{"num_hidden_layers": 8, "hidden_size": 384, "n_experts": 40, "experts_per_token": 2, "d_expert": 144, "d_shared_expert": 0, "hidden_act": "drelu", "moe_layers": [0, 1, 2, 3, 4, 5, 6, 7], "router_score": "sigmoid", "normalize_top_k": true, "routed_scale": 1.0, "balance_loss": 0.00312, "balance_bias": false, "init_std_router": 0.0269, "lr_router": 0.00144, "num_attention_heads": 3, "num_key_value_heads": 1, "head_dim": 128, "vocab_size": 32768, "norm": "rmsnorm", "norm_place": "pre", "norm_eps": 1e-05, "positions": "learned+rope", "rope_theta": 10000.0, "rope_fraction": 1.0, "qk_norm": false, "attn_scale": 0.0884, "tie_word_embeddings": false, "parallel_block": false, "init": "uniform", "init_std_qkv": 0.0392, "init_std_o": 0.0, "init_std_up": 0.0392, "init_std_down": 0.0, "optimizer": "muon", "learning_rate": 0.00108, "lr_mult_down": 2.0, "beta1": 0.95, "lr_head": 0.0239, "warmup_steps": 200, "schedule": "wsd", "decay_fraction": 0.433, "decay_shape": "linear", "final_lr_fraction": 0.0, "batch_tokens": 65536, "max_seq_len": 1024, "doc_mask": true, "train_tokens": 441300000, "max_steps": 6734, "dataset": "wikipedia_en"}
Below are experts of layer 4 (counted from 0) of a mixture-of-experts language model. Rows are named router (the router's row for the expert) and show model dimensions 48-95. Each number is 500 + 25 x the weight over its row's rms, rounded and kept within 0 to 999. Numbers have three digits each.
Before each expert's rows: a language model's description of what the expert responds to; "mostly gets" lists some tokens that are sent to it at least half of the time. This comes from a sample of Wikipedia text that the model never trained on.

# expert 18
What it handles: Career and release verbs. Past-tense verbs after was/he in biographies and product histories, like released, played, served, used, published, began, founded.
mostly gets: " used", " released", " served", " played", " announced", " published"
router:475523507471516523545492472480458486522481515501480505507506524520487524503479509513540478495466502513448462519526448480486510483492514509509497

# expert 27
What it handles: Title and name words. Content words inside titles of songs, albums and films, plus I and you, e.g. It's About Time, A Star Is Born, Between Night and Dawn.
mostly gets: " You", " you", " I", " Love", " Affairs", "!"
router:486511501478511503557509481506485520492489515501522496512503551535488477532403516474513520481490539469496511494520490508491486478482501481474484

# expert 0
What it handles: Of and function words. Mostly "of" after a head noun, plus "the", "for", "in", "to" and foreign particles like von, de, da, such as season of, use of.
mostly gets: " Of", " of", " von", " =", " de", " da"
router:467492471485502531515495457480465509496444507475522458520512498516510491541487492475471500481488539472472517440476504496472468510439513496457520

# expert 37
What it handles: Surname and placename endings. Final pieces of surnames and placenames, e.g. -ville, -ford, -burg, -sson, -ović, McCorm-ick, Card-iff.
mostly gets: "ville", "ford", "burg", "berg", "sson", "ley"
router:515517447490501523505517457526493527550507477497504465501502503497520477476413489512543498499482533490475495484498511494506498505517538518368476

# expert 38
What it handles: Units and abbreviation pieces. Unit abbreviations like km, mi, kg, cm and middle or final pieces of acronyms and codes, e.g. "CH|MP", "km/|h", "units/|kg".
mostly gets: " km", " mi", "CA", " lb", " cm", "_{"
router:518502506465500520494532516507503499503501540506511464487495503522521514510448464506503500493498530480525442499537456515440466509443464486430532

# expert 36
What it handles: Foreign name fragments. Word pieces inside non-English names and words, such as Turkish, Japanese or Slavic syllables like ur, Nak, kar, plus minute and degree signs in coordinates.
mostly gets: "′", "ur", "ı", "kar", "ng", "่"
router:528476450489503527503491512480473505504467514473553437482509513551491477494446482476554497523465499508499479487517483515467485491516512511466500

# expert 13
What it handles: Name-initial pieces. First piece of a capitalized name or place at the start of a word, e.g. New, Los, B-ristol, Madh-avan, Kish-ino.
mostly gets: " Carmen", " Matt", " Hess", " Julian", " Nik", " Fris"
router:491513489447487511548491492530509486493484541490517487517513511521490485489458472484537531494488490478478527453534554497485489523444520493460477

# expert 30
What it handles: Table codes and symbols. Country codes such as USA, JPN, GER, letter codes, colons and slashes in sports results, discographies, station tables and asteroid lists.
mostly gets: " JPN", " JPL", " ESP", " RUS", " GER", " ENG"
router:491481508495524494539517481465479517546481497472499475492496542520478468470479512488508486463493512515530429439517490500500473504427501517465488

# expert 32
What it handles: Prepositions of time and place. Prepositions starting time or location phrases, such as in, at, during, until, after, into, often before "the".
mostly gets: " until", " at", " during", " before", " in", " after"
router:482474470494495528532470524453474504559466525471488452521504549513482499498505490532509502468503498479489534417472497510479523501499507513462518

# expert 29
What it handles: Descriptive common-noun stems. Pieces of common nouns and adjectives describing materials, colours, anatomy and species, e.g. hair, glass, brown, pil-asters, lob-es.
mostly gets: " hair", " sew", " glass", " white", " wood", " brown"
router:504489494508494498493488506490494541529489502492498473477518516505489488481473505487524508468472477485463475466497475421484518515472530516440459

# expert 19
What it handles: Agent by, pronouns, auxiliaries. Passive-agent by after participles ("directed by", "won by") and subject pronouns or auxiliaries (he, she, has, had) in biographical narrative.
mostly gets: " he", " He", " she", " by", " has", " have"
router:475493514492543506531478480481519512515498508515492441514490543492462462468460507482523495496524534537538527476518462495491465489458492537483529

# expert 26
What it handles: Copulas and auxiliaries. Forms of be, plus not, been, it, to and also, usually right after a subject or "This": "This was", "has been", "did not".
mostly gets: " is", " was", " been", " it", " be", " not"
router:498490492497508533534494510499494522508503509478473487515484521539458477525464523498507513512504486520486503496515479528461490554479545519528501

# expert 14
What it handles: Table cell first words. First word or number in a table cell or list entry after pipes, semicolons or dashes, as in "Season 1", "backing vocals", "Nominated", "—;".
mostly gets: " —;", " Nominated", " Spacewatch", " Swing", "----", " TBA"
router:444484489489506488530512456486488508529478500503489478476496514523440519513503520512503474463487500522487458469497495482499498512438514502462496

# expert 8
What it handles: Personal and place names. First names and proper-name starts after commas, "by" or "of", such as Robert, David, Gregory, Durham, and name pieces in sports tables.
mostly gets: " Robert", " Richard", " Harriet", " Ricky", " Joe", " Charles"
router:547525483473516516518494521532492517529488537507497472522505534503496524523455475539515492492507502495513484459542518496510472505463532515436454

# expert 20
What it handles: Verbs in narrative clauses. Main verbs and verb endings after subjects or "to", in plot and legal text, such as took, tells, gave, affirms, inherits.
mostly gets: " took", " get", " tells", " make", " gave", " find"
router:454512499496474513526487468495491505483460503490556466490489538527480520482465503516519479516479490501470478437527467503497477493459496497482490

# expert 1
What it handles: Word-final piece after capital. Middle and ending pieces of proper nouns and foreign words right after a capital, especially plural-like endings, e.g. Cha-os, Mat-ins, D-ism-antled.
mostly gets: "os", "zz", "ins", "ks", "ers", "ots"
router:476516486496494539551516525493483505500509481462469508537483500519499562520453478529504491458490539479504490460486485477486484496472501480490502

# expert 5
What it handles: Infobox field labels. Field names and column headers in infoboxes and tables, usually after "- " and before a colon, e.g. Length, Spouse, Coordinates, Species.
mostly gets: " MPC", " JPL", "|---|---|---|---|---|", " Coordinates", " Total", "|---|---|---|"
router:481463510474488521511526467519514546515480492524507460493498518526497471528459453511492508492466484505532515481488488481503515472482497551435533

# expert 3
What it handles: Clause-ending commas. Commas after a place, date or phrase before a new clause or list item, e.g. "Scarborough, Maine", "Cambridge, where", "1945, and".
mostly gets: "),", "\",", "',", ",", ",\"", ")},"
router:478508472476517516520526448519511563550501465502522506531504520509516532504527483483540521472481523501508479476474537496509470500479526518518478